From a checkpoint of a small mixture-of-experts model trained on Wikipedia.
Size: 14 layers, width 192, vocabulary 27648, 70.3M parameters.
Below are experts of layer 4 (counted from 0) of a mixture-of-experts language model. Rows are named router (the router's row for the expert), gate (a neuron's input weights, with its number), up (a neuron's input weights, with its number), down (a neuron's output weights, with its number) and show model dimensions 0-191. Each number is 128 + 32 x the weight over its row's rms, rounded and kept within 0 to 255. Numbers have three digits each.
After each expert's rows: a language model's description of what the expert responds to. This comes from a sample of Wikipedia text that the model never trained on.

# expert 8
router:090107136158091071096122140137099156173108072092114153119115130163113142078111094127116144133112114130153120102196105114186120152173167129133136147177158165122124108149180137178046148176098113158123164138064124149123177106146166131135175139143148138093211132117148167144136108178184141164183127148120132114112161139071127143171113146129103153151125067112146167162103109137117117070124167151122123144138070186130166153094132188163165117172149042152110085062099101092169166128063182163124155107165086128103139104099118152125151049128119132144139178169074125161149165098087129165
gate2:200119088071170149109154157138105127130183138156141138164129182123130132134178146082139045105068137104063119124166089155122110088150117100090092150126192140181135069121120136103140097077104170093117182173164111069083088130141104099178104117110120144155103132125198180162104117107091133123133059102059134110139097112158134058088141135086115162126094123159142130106184171056093122154088138090153149120140171090113159142113196167116163136096154114172110129089114079134092107140086188111109113179132103112157171137144117157061096134143144107121156111093117111116130134169158133101
up2:119146153142119133142146145140122103137102100166139074110103113170120096107103126108110119123177092104142115160122130192135116171091125171150088084055153118106158164105135058101145176125115097221132168122149074117120122168134122098121067169107124130092141199130134096198126134133122059128128197140126097160052123130130122123116165134145112107097176108138082109158122072188085112129184116170155111148147122147121133143145068120142092111078163096116118125179192128162080188097169113113133148133124160117115097133089210088141143155111124123109084138143164123109052169075146076050
down2:170163106073153183112111166096110052141123181155130082092209066140117113115108172169088137098161112129097161111198148026128145100110165094168124108142151116107137166132120137092156072128156115180145148135118145118138191195138093151165154145169105151181105103114125154102117168082147114134125095122093163113125189122076203129121117111159181135098103141153155126130165145116112111130125068143150172196099073138164153130151136127102124151121113101171146096151129133127162098109134157108059144118113159114139166134177095044161140067091164128146106111159118171139147119152063120135
It responds to: Titles and institutions

# expert 0
router:055121000110144129143121107196145165107076161107072141127131174120074146122189141113133115171097143099070144174157199128106101146140136168136131153128131221171132079091138159169116157106112109119125142166100137088124138140108148061111110121106073062146082178114111121161163160142138118114086141157134132143137180145135125098134065135111078105101125138130147059135162111100127171106117106081145127122145114148087144168116185160154096153143099159102117143158138156096114125153147061105126092200115187091141108167132125141107159175082158133116110106126128154114092131091159201115
gate0:135099096111144131136120085100129076111146116110118115128139210069121117148148086093145115136152153052092202105119135125141116116090124105147156135100051153120073112164155134104091169156127087158132099145099179133094158098105167145220086082145200100171137159135113182163141125148170120136116142166058133106194164133073133113098112140112110156114143130089087105117088150157142095155095187158067162043164139117145118126132176118155141109154081156138116152112160092156056109091125126097108128124114091135157142158116178155154152184088122152172121192140118123098159095077143135072
up0:127070083178141074108138146131136147129137156104166070070114150075131098186125116116129123108088137046131115106109099122153125141082128086148158150088131131149088161126152109121140087177127187120202110167139102082119116101133190163153062132121104107142100128123131139146129107122106105128084154170148097137112136135149127119169156147139123151143150097173146135165172161160129062116149144071058163100110180119180130127180160131105097107109125149202160121092079158140119145089061097154171212133144092112164183170169109201069168098178128161129155146069125084150115133126083150151
down0:097077099135069129082079145145120120177201087139135080105097203153185115120105108128098113135091100078158154126118079150151101084136138117085112094140162096192137085153126071128158173091107120141159115100167176135135126174145239190125095091145168089080146127144128132138139107151171099074162122150085121086162155128135103137061101086110135108135127117133062142090115111156130071149086114155086106098101124087122096109174127070127164139080176153152134121117088127140189107098126136188167115117113133165174119142109095110080124138153141155145131132165147164065100109118081178109
It responds to: Career and activity verbs

# expert 7
router:121176084143142168117134113162173176107124151158120163145076081120188180091146135063183114122089094175163206150079142175153115081097082127101125109144125199118151129109105176122155143135137182104120107126187088110125204188130126131133156126075176136124129146094153076098172085164139089096110144135105146179159130160109051091110103087122172092102129117133103167158110186164103137082091110103158137090117133140130111097109132123122135173154105157182125124093116181129071156150095144141113145196084176128127114149109149150071132138107063174153117149166158119077159125169136155154
gate0:113168125104155080176145073142145100198092076116126089160146142147052130186189083143153132117138118148081142126111190060138114138142085081181190109121145180133116145170158135126051160069115070143103109087073094126121108133148084158160113104114122109105126145127098144137151108030113109101150152092120174187140140120157206154157203122073148106112118076114127102102108121101125165091070139132096090085101128110111125192145052149186173156130134110147163092123109087104125112118117102110144112104107116092157079132112132112132111109131141154106126116106143188139127102086163129139
up0:140178121197102183105139102178073109080088150126120125109122107160108161151124147107182114109086145095166143119128124154158136167150109086144116168077115142119132078115131164099169156195135130115172127128078126060154176127111102140096058083159090147157126164120109156141149112150144109154146203141174157218126150128119160199174194134130129185110174141128125139140119131116058130127153132058109194113098145161161153155142125129111103093105122097093102144152165161129133182184140101131166139154088160160069154145090153119060099078126144075127089095107147135189111150091112087119
down0:151105128133064084104070108141112095114123080135105147113174093166102162171095145177141129134139120054072125166172082152108117154131175171115136180118115103140119126133134137070146090099173153131199133137107126099174122142123127148093125148158152124206139094146091128134077194146092138154145151156131141182091159083134131153092125125157090185092118090105118090106102138155114139086122174113151090135129123180146153121173140122165149143150072133098129116235079071160149134130123115104109077140149144106105084157150073201106135072155184172212153166192150096124113117142112130136
It responds to: Plural nouns and verbs

# expert 59
router:206138234131088109116123071089098138099171099085131213168127125164177134160075115181130108138165146127113077086140121135168173172120088110159112147150137102154156108165133111133132099129137147128143120143187104161132206069139129143132151104146213097146144078148173157110117116107125134158169144145096112086100119114099082150105071099131143129104128132125099136070108129168137103085114163092120122154121109175165141112105076139158136158152156098134192158173162103168144125141130141138119130145203097202151158140078177194141153100109074172136126187117174109144161163122144133164
gate2:180152055172104136116089106123105146167114119129097166165136116154071120119108125183145100120140154133169174147113134146121119125123089132140116148130131094178145155162154125149167114193125083066100087157169105169102121075160101157096201157102139150193106151201178089179146113137101209092109084129128118134148115124129143168110109151091141057162103189151086155141160133143140112127130060102139156072087118123170138174152134099144130127136081132054154164085102151109124082151137157063131108122065153143131122115082174181136134168129141132114088132108065099109201168098132139179
up2:096104186149092136148144142117150109157158161156112107145137086154166135156136173150082106114081147099052105157133179101142133141156130129175066135075181122128117134167083117147130096096110126131157139130132164118144115155105125082132075168115111147085178104084121173098123151094128164157110125141165125095104121156134090061160051097097113132162145064133136053094130122123092060100164124138138147143190189171105139131128121147068132135092120109168115165088150142139095126139108152114134118023120128105170142091177061098118044133153094089192105162184127146134149135175126077080
down2:178101104121103139121152164191113098068145165180158111129181140096113128123107091181074114128073096087103115165094140091147166071151126130127117102104100135084113168166070145118085154085105102137149152135141168140124109155089155096141089133160074115148134166055089143140165088169102107192114132138173143090145164118130129154094143158165113129162166101111182096121135179092170136188087201109149122075140151214138120074124101132122116129094088150121124159135125195131119115067103151077157137078175100128082158082117053086129076129118102115111169131135099179093165162147116115132
It responds to: Line breaks, infobox headers

# expert 39
router:197140226110097154117107122133096129109096090133134159173105115148173142149114109141138144067122173127105116090131108116203174115171156107148112111116164087120145129179086110121105099104134136166105164126111083148133194089113169137112200095149191117156189134144146125118106121139103146127128150129094122107137164122065079174102122129137101133121127102092093141104119072148139115082102137084117151173122122190183122055106074159132149178117129018145158095126161116147179122144158129129132153076195124192111161132100138129179104096154067158156107158139185102105123177168175112138
gate3:148167119063127194113105119161139144163142132193124213150129144152113195093099154115186106165118158113135195142119110100147100092090126122128118105094130159086146085122145200148107184112130119127043142122134116168133139153175147135144169122104083086131152123123153075151096143228081111100085161095119111112097164062164139084095169139142139089105136102169105062137138181105141114094124086140094114130144147127064151105096115117087126129098101130143064121087122110141130167160136145148123112147100145131166149095125211102163138171104177163122108071103126143061156077173135092115
up3:112191154116082113111071110124145127124099089175088118171157137069121091102099161130150124151122087151115115075105084143149138127164180131161168088124130156166133110117092135199100107136138137082071133113162136177096121158070148128157159126064096148142135155089131146157168165121059107120121051129145067092066098138161081084176184100140111123117172112169126166135132143108141075113148100112131180063127096090117145152153148123076181099126191164115096047114103150137154126142169092107150170146094143138151132107154164186189102184162087138175085112162140108131150101147108093124
down3:163124117111135141135107111084101065113128136170043143109153140085142114140158119061161143136130151087104136107162118093118118102093121108091116142124102115095140130128119160122169153109067130190114138111091101171118122153153082164094132156161130102061129060083101085137115145115148169077110181219010141081109157122115125089143167067150127087089136134133176108169136145114123177137089151136093126094129142226144141167148092133141136140140141136115171140151138118165143148167118142106107090087164096171158102102148120181086163108198098156100106149144111093178071185148122091160
It responds to: Non-Latin script bytes

# expert 29
router:181134255140122126122117115127135135096105124135142139168087114166149138155099112160107120080151149166110114105155101110193193150153134108137119114121170069116148120158102088115099103121149138184111158121121095155119176093102156121143177105160197103142201138142157126107104124122111140149113149130082121102135133117071066161116116120146119156120117090104092130098095072174139104080098178098137146160123093170181110061118093152121130178133127034148165132139130112131176108118194137136113153094194097177109151135129126148174123118153072155161139177150197086125154164136158133134
gate1:071122105139115181088185090172161083107104061103114094152127083118111133113187145119107092148169090132098173149120107206112147113216091105116112101129088157093151101135135138118127161136122183136134141121161155161146083182166120067173114145129096134104084134083159114095158150156155079112106100058118120131084041112135146158078195145116110154160111127185110106124142184094161122141091175141117133140144111136100151090112129063153148133175114157143146159129133168033144083116107068150117069129112125126183154136084154121151102084076132117083145136152121089174142134097104104112
up1:103163106131197136075146159152131136125086140107118169148164186194123103151109141144160150143144129142125152137096135161128108117127121133083143076163129168138121156173180143167128113099157128171136118153109176176061079152154130167129137091141102139108072151168061141129170133074159177134169119108104118164102147138144125147111112145106138173101089155127113096171143163127112139186153146160111132035138164102092098153163121122140144138104171069168067140035156101145079129148120141106158069138110094119157150097149113111140071078241130123172126124069130089143157121128184086194
down1:148154016139159071109171135128157097079178131141136129079105127087114189126087106158139148175182113121144130135077153137167157117161148122080127172116142127131119113093140155135176143097112075114108151159049127129090112188126178074176114193132103130102106094188094165216136127108128126079101109123187118130156158142140155161087115121128132177162126112151137133122168088139053145101094150087143125093111093115160076123106130111084106140149129142111101188113143109103154103130183095134136086125195128182108103150121080125080081158148129124145211085111104135116149074113138106167
It responds to: Mid-word pieces, table cells

# expert 13
router:171145112112077139120128112116139103158145094180094132091173154163105114115182085179155140095077153193167141124139120148148161127102150121149145135173121134135119136138151111131124112145112157116116084122099168184177105081107130148141110111138148142083166061144137061173066137189163080159105197169165071100104154139087126156092132105112093176171133166112168129122126099195085160143079113087106061113121076093162123117083124091096101109112165134147146140103170170116078087121098092105218125131104145062121067150141177164147129150176125138169139148070124156064130111149091142105
gate1:077140122107145092101062103118175123091179101167110171055178129156113095154113131181118141150080131087108188114156166215089105139127160125095120158127131148120078140122108144163072120135154130166178137144141134100168157137104140132142119099114173143159089091160110121163094144084112124118112169117127113179085144147120118089169180156109153113116099201124195105137143151123066124168077161182115117230140145121100146171118093116134119160139118139146139094128109166144194206108169139161139145149177159130167130135083108136137103150167138092117161144096107161144080071184157201156
up1:167121122150121151150139118160075125139164149163137173134058104105142117134128205150128166103082129173148069160133109088167087097092134147135140190113173121170166118106103124082135128146111076105111103153149108133090078060080127145141148124155113119148151113146147086156131099129118150101115054098112064114128066134133098098122090125185144161172152080142055140092148087118158161081170116137114173123142160144183107149147184130105159169080126127174145136191091149147060099130136160111140136161064092170089112111202114133115128149101116138198085117170133110065089174105073096140
down1:112174107147085156156105122165071133171094132122158087124128135077112155118109108174094125107198099093126152095161104103140137132090076092126064146141141120146140117152113157177169150102135097091109127101200093117097145091093121115114106199084103142163123155146126176086189114131141175140158116076084147128162117129139094155138132057172045111143131079114174083164160159028123124143143073115180158081178167105086149131182151134092143101132165162100112160109150159152101115167093128123114142108084133089138167126185092176162079141080107151099100095179097076114127138102130106125
It responds to: Ordinals and attributive adjectives

# expert 35
router:139110028127123095137078104120110151178195122147079081118121139096136127123104168101127132174143138126154130107085128085100120120146137133159137113119140154168085173122103112136159095149155131109108122170155118061078149107122131127074152169077106118152079101111140114100165135123137141112094078113140136175100146114175142142202123151140131132103121183113123088176168171105113127082138093152089165107136117102161120192136166097158119109124137244120077080141117153086117134120140123146138166114121110155173103158144095093100132158078137119123110078084000153141122080146075184131
gate2:126112111080152111150134159145125139158110126170147140209155168101100115126110146140144126117091154124133128200196112137161105060126110126155153149084086167091136108167174151142148119135138077129093182131157091186075088150124132133228114158163131151079080137136106178131158094098080138099149151145210134209148111151143188118088148162107154156113092131156135157148135125114144132157120129124116143093070156146113118135153126167072120170160105067098154197075146122128099104134119157081088131142112153129021159137084172101141154127131160147173090163171101109136111131067176121113
up2:156154148070094178087169112050161086133177128145157109152135194103121113137088140148107174147158176160112132179128109116143143147156150167117162103121150102134153087128153185096134135173141067159107195113123137110128108154116073111163117154125129083114141125130151123107120077126130163203138065102159141161152074130135155163047140127105107094124087146177061106096118093155119095084135094101016148089089115150105123135110051091066147112133117121071127170123121109137141103156145153064155106114130178150124110076143107107121150164087201177160151148151165143150123124091131147134
down2:142122073152098171121132162119084172125100080149139125147115193155129090166113131144100122106190157142074150174211124153189117083093115110117141142061099167093178088166165087105175185106084092144134151112156148139083099129140197110160166149193093106110112112164108193098116113137104171074130186126161179107169138129183083162102163139115114129127124182151133156149172135145141098144084130082114124077127136128157124126106110163143133173136177065109187083097138101134150147127123101109103083103144107157108161120134140172140107142138132037192095140100184119116148135121140152070
It responds to: Name-initial syllables

# expert 22
router:164166226152075144135137105151115136082165119140139179132084092160160149167130083176124103063149163130131164080143073092159171149167115074135129157101150087147111134175098069122110117090128144138138125129161086186143221070137153110142199096205188116154173129136185116125142110121090118119122173103114103103149138113052091139115147129170147171110109085156098128113109075129132096076092160085135177161119134162144120093146077130130133155121124053133161163130168135145154129076124117141118157096154083198119115120114131138164090115151071156148163149157146100112156159144152147105
gate1:113171069108149142188131069150128074166131104123156162071209147122144141106105116109127220102062115135131172123119133134143071066097178139135122173112139077110142158135162117109161161129132110076131137119150173144170110133197169087197119071106142082145080132158138167120137096091146138099156126174144101125127129141119158148113149083084175095113080147123091147160100157106068091168109180140083134108127096111120181087146074124107080142120138123108117107108155185127124090173154115081117158097081124136147068151127138142171081151124133155177109115044088161092164114125180150124
up1:180148106148118151117169070144154126179177121073079166130157140082152107103158146060148203075063184130126151077119137135120088101073172089127154147088132115123101168155145129100232111110185125082149148094147156133143149147138141131172128092167137099110067139149118156089126164172110156095189125165107113139117106195096128125125151116135124111090150133148091119133090110137123095133068120158108161073066059178127130099094134081083128159147067114121168104153136122107129143115127099140164186098133154150170074079141138129187102129122105126099117105087140149090175087122143175170
down1:150118121140092118101190135171114093113128095164078103189121180127111121083109167120146184137106144140046065134128158107105092170127183155178151144081098091192161128056134147087103161126119103155163098134128147124093172119125098084125172114142081123093143105102102124122166129113134135084110089110139096135149057140177192112190141078118148160114109110161136116090064163136130163104113168163118081097135068152104112132124175097086082134134116149166162147146115103125191036136136106148101117108112103119148117128054111125116144138166120145053095089121173132069098174075120135104
It responds to: Mixed words and table dashes

# expert 23
router:122129098159184149091081128110142110127121162128098126154163131098113126123094086140166173162133089144099149127119111178167120140119149141157172173152117231168162098135088200074126169115144134123154129139127088105123182123164091169135109099095082182149120134166064119099176131171135134145126059118156148160142132070166095102119096123137186095143111145137147130166165175097082094148136072101152094090147140114170135079159138127119113158215096128138160113110099093102129173146186083137171147139074167155114172101176099116078098116103120148128153150145115095111230124208100109140
gate1:055163130101132134104149111133151112131182121101149188191111115109156081141127185175118126097149136091145151127041108158148086147114158194110118108181148127184108121163100104119182177155122111137132172104148109136111114146104126199080132141130131067129153150062090092098162139157136108144118137152062098125108154156168120113121108084159116100129146146140156051128136158140121202081125127178106121121123170117120158119101175149080141159133106112076080172154123067126141128124113159179099095205100087112177029156172126139135166193122132113093104135134151132124087199116118113133
up1:164096118096120117121086111186130124139105096076212116017153168106140140082159100062131121160110129149162124136185141086090147146148126137174085144126095075057175148124141097146077185158133150094155133118108130148157148150125199082139126078132094099121130110176122151124081113130076121116109115089177102088106128074127140105155212169076113149119143148115116191139103129153143145170131025149119161131157117120159122122181113172131137103111116105147147198074134171163045144129122124079117073120145183109126145159115134149119116120123168144150121131174108144112114128141118161094
down1:114095047053114091196124119129127094116143119122165170119079180127123194099109069120129136118169059112148103118182124074152168121121133122086145119121108100145159140103125129150134121096075156089156136132125123140122062089130112135146132121096122134135129095129160129147121151095209179126093124114096098188141123112101144122089180086156109124173115132136207156140190088112140102112147197183098153136155113167131089128171144092179129117143098153160151157092147116108123123149059119143111058071130158167175074156106166148136122163161126091101160163103019124158110123067127137105
It responds to: Copula verbs, Asian-name pieces

# expert 6
router:124139097085141090133071165141098078116132093180157182154085105156118134107166136097131112091068129101061148161211135128145086119050083131088153189134154156115154198087169171107123191105130141145094188146141053177122093158101151127117103094149161170163181141074128107118146120127136128145068120122114080164152126086130068109087107168141105143106084167092155089096144174128120134155127147125145103105178092101098137088156145143125132158136148167162137164123116106118159133095167155121094057204133122128103088149104121172117123102072169133160098077144091105067138126161143122138
gate0:091171084050129126112116174163115077125096173121120124119193147177109058125190142122133154137121113160141136080183144165104152099096164143089145110106118154081131169123149164175111077161154148130141149122121148091084093144154132199105169111123113151138137157119109127157152135120124146077159130106083092090145152169067093082137108120134157129135126197060139111126138156188151158143167150137170056152156084115108168132102103161119166132160113097130198137133150179112155157163049159160151164115111133119139120153126159137126083141128149123078135098171126162150014085157069117175
up0:126083136181119160099170087101077142104074118129143154124112119103092139107102122140123076132139107126134130114121132097160133112187089109170070129132125102147126115156100107164121139120090082104154117127100154142137134092145121051136136165103064136085088161146138115109100132153088136149154136143186205108068099095135163134118110118083095098116194074210130167142112110154142107140135145101061233155115137157139132140107170140133156057121110172129067117092080089147100090160125142077121163160109182163184155092136092151115140167181109176110140216140149095148149162061139148168
down0:186158049153108081167135107157066119169116105138181159159153133179105120092157143081120079103096151125110127081110133100137118170093177084100134140184118152090137157087093147081140124170160155108134141142137169138126115211096085115072137081095133147127148080141095129144096081120105124145111116145126121113163227161108130105162048149099140140137120093149188075116167112128093111143077189151100184128140143139164118094120139115192136059065105164147102099140122097148067158106143144160164099148087139124104097136117135132085140085117134110108129102062095117121093081198100111116
It responds to: Mid-word vowel-e endings

# expert 44
router:053140059043136135133142136089105136168120156112141104131202151099135120092124142074140131137140129130125102131156138140074106140176125163081180082166095162087120153150118159157122099088070134112154095131098194129130113153159097164118139155147095184095065097164140115113124101109212097166087124167121119115161170104138159158133155115086099088101145135124150109135113148130123157172179091143080092074111131059101115129086136120151105155098152159128115108054121156130086112153087106136102143166150118087194154070128124205084071146106168173142068111089091178167103117117103150112
gate2:130147117152130158139097139118116049075146153141114121074141162167172092167119138139169173078071146184120098161062075140127109104073115112163083177176131093158157097082128107134199147136122126161117152116158152113139097080162084122162116163134190128096162105130128120148148141119170104114122096156150129132150133077168136145105173143135121121170129071126146159107144101141148146176053142086134138104116100122088201121120111134060221122127151111091173166115144109190078111116129131106124150086110129070082136142073103149119139168084172057177110182074105111105158131133092088111
up2:119121128116166100109123113143106168116114108095157145140092116068073136158114147162111133144160161123092172130076136135121138210123174121091144110181163143138217098121085104132150149114152168048099107100129142110156141156119142134113212188141175103092134103099126111090149126083118094138183091110132045122125182092122129130093162081091096132066173109156155130132143108138170127117137073117169100084141102082136092103085105100105172035114099114163183154155083083118117117134195119159100136098112166095169141132132166198152155124116105131112125101126132084109093151128110167210
down2:118119072137123133102159122119119142120119103122190132120095164119167138053141131142142127089107106145154111151138111071172134153192136167154143148173127157108127107148175113102146156158119116154160181109105104133179143095074129164115111128165122129123101129132142165178131145111154000116096089127091127109169171167095176211098173127084140141102097094118140149141141118120169160162171085086089114091181114155148112074170094142096103122167194145171153167098116145081134193169153169177146170086135137132204127072123209149131130087175087122142125153134094121130140075169105132119
It responds to: Descriptive topical adjectives

# expert 26
router:084120067144107145157093171107057134139143104117094116097144084084065143113143117077097118135095075116140134143138128110150137128071146146151180119153100120140106146116142058111160149139099155132160073100122105102164180087161128197121189114145098086138098089098106141089145166097081161112109146174146091127086156114165137164250132125088169158129169142119111134132171180103167113150077130172133155147120105096126143109169172119138103097115083157148165103084080206117138111126074094080172118101114082136172100123106147181129126143150160125113128079165074105123120215106141105129
gate1:144119110154096123147123085102120127124169162097143100087121170057193160185107110111183189119081127167144162154105093071131122148088145131138083145121118096149081135140087136079189123125133138101129091094118102117104118151172099123122155151064085121105134113132088177130106129096109120193106109103135104130091161190204114134182082098117133077057139099069162094144154160157151096145093056132101146121168150107120122138157135129114096140143157192202154179109087145115103081133175147095121084080072144144169111145113145094189163168134145147129088085139117138091158057127124164091
up1:172087095168061117172138161123168134095207133135092076135171077103147071123116143056146119148147179064139174091077179110154112143152148111136105129085093135112151096111129127113150113080125171094117102125144176101119145130078122063106114115138153110121129136079174161142126149146195125136134130127067144076132083082096122108148108144191073128122058155117149148111180148145177142169193193183168131112141107145197121166128105138131153076136129124127110146126133161093122173134155066088132123131109188165126160114106141142097131077090099135091192123147164161092135127125057135146
down1:195104106185166132129101097167151110133094122142137123144167074106131066111166089163084097131093106060147098111062130089128097164152126163082122178112100090166138092149177144157139138130118133129124124178099164090127104162067139138127154119149100126063124151117138152125199106153175083095146165118114138103158083135146170150168203106200078128166155138067145129130118121112141133073134157142134148126211137125133098145113085144115089112121083153087132138139095109084155183127133150143186144122087180191097155072126121127176087107094159072186169085112133123056103100120111133146
It responds to: Word-initial lowercase fragments

# expert 56
router:183164184116087177144130083141146148067165112145133128142128082120146176152137117137112146078075116139105115100145152097147189118175090116141119084129150111114127112128122146157095084083135112206117124164136081151094134100098149114155135076151194105170227145125119150085122093145090185199132164152125144108060143111087068151158086134167075125143103098100110126121067136148118125120104135060146168161135157158154115083129104162164142196123094076120204135128098130088191128097149086147111171128185145148099130111145104116203164126150057145176146121133148143130135114136165119143
gate1:156089103170177129105146167130116114147149135186132134070127099115162136066141088156131094110146107131115157105149105073124042173117153129096170189157138151171121154164152067140099171100065094154136141145101043152130108126205128065185172199158141183149147156116102121138150082142163153143162113164112189109174159061152110163099121137125155176131129124134123194142128168163164125107152135121122132124134124118158116100167091107153157111083106162072120134184152140129131110177125115119132163094089140111180096137072113114091104171090159157175064140065088151134176149125122136134
up1:131187159133167139135149156150107151124158050110139148107073083128145195106100133141167154116140135175119163129193103089147093096061147134175148108139126100106140082116177112103098161161107118112085120143143084187116152160127061172155151177086145178147165142115123162067163055068101132090072139146099135131121123077133131144170137095084139115110068084157124166175159139136142073188137163176158102136125105149072100173088085170119116176125135079138135131145202115159188122130124122155097139117082133126107086072099148133132136120072175124141104118119111105156075071104092121125
down1:095151097174074142132181104098118173141094098138152130119142135084191145121122170073113109116127185108123124102099159151145094080146093142160101129141168140121090151102127153073174129108169134100173166157158084102139046104175115112120157032194114050110162125129099167076082131113138145125081086138110142095163138130157155173140179130115140133094123123171212127123168080158124152066151104114122154105123090186071112109166129107165175132140116122133117181111141100076118077104173169134105162115135093110092077093103094174208135122128121106091149129135138157105110076109144089106
It responds to: P-initial word pieces

# expert 3
router:127139204142104163144120156139135162114122072139133126117077058158152190138192138124081091098106135105142170114167122120178128130156092119151093115147147139081166133097103115056079152133150157201170140079138093128159175090106141114150156094118201083146171128093151078143116148128127113122126126153077115140144158117050137113092138114119139146124136125116130170113127134124107116094071144105092141164112127199209092064156130136157143146156140139118120129152151123170165129084181156107092168108153147204126147108082138196152164097137051174158095196131113137115130192157191142148
gate1:181117161173114095128083078092109145096187098142142168090182131124111104144121160127153162125109131089106093113115130102144167169165098105124107217097158122132109087154106127132162138059075143114119133208134116132147096154112132100166111167153123124056111141187079126131123119138249124174162148102150151171154115174144115183159062163135109070145085050072111097122166116167157122173086124129124135204134092097086142149154148098139138193114123123099134062135140119077097094080139105143114153092123138094071116162102156143104116106123166159120122130151136154126134143183120144101
up1:179136154116086081166105171115100109218094120137105109079153131127070099123071095126091110114160172165133059119165159097132182179119137139129138140170152106104114162162108134113123153134132112130171063087126168161087144099139137123122036111129082099118157122128172108143138120110038156103108145082147062150126114122097143156109086128162097094162132127116114145116232067132174113135139106105185122137163181082136160138077163178097088101133093109141125117096133079174129157131117077097174155094095151121074133107139107115109135141156150181184171135158115151148135145184098101153
down1:162119146140112090114113072142150102121137135153113133170128191163071032114137136166149089114111137132142135134105096170167105107139130132112120185107127108110143136142169114111101150097028096082120117187153097172142038144159185073139096158187103105079143144151118074140124142131133121121127151062157116134163148147173098159127139141192084105152132165150096144104126133130105133140163099138162102093150159070059193128094113146091142151095083141145144069189108155115125152138126151196114129142141157117101130088170082055136052161135171159130171110127155121144163180140116181122
It responds to: Plural -s endings and S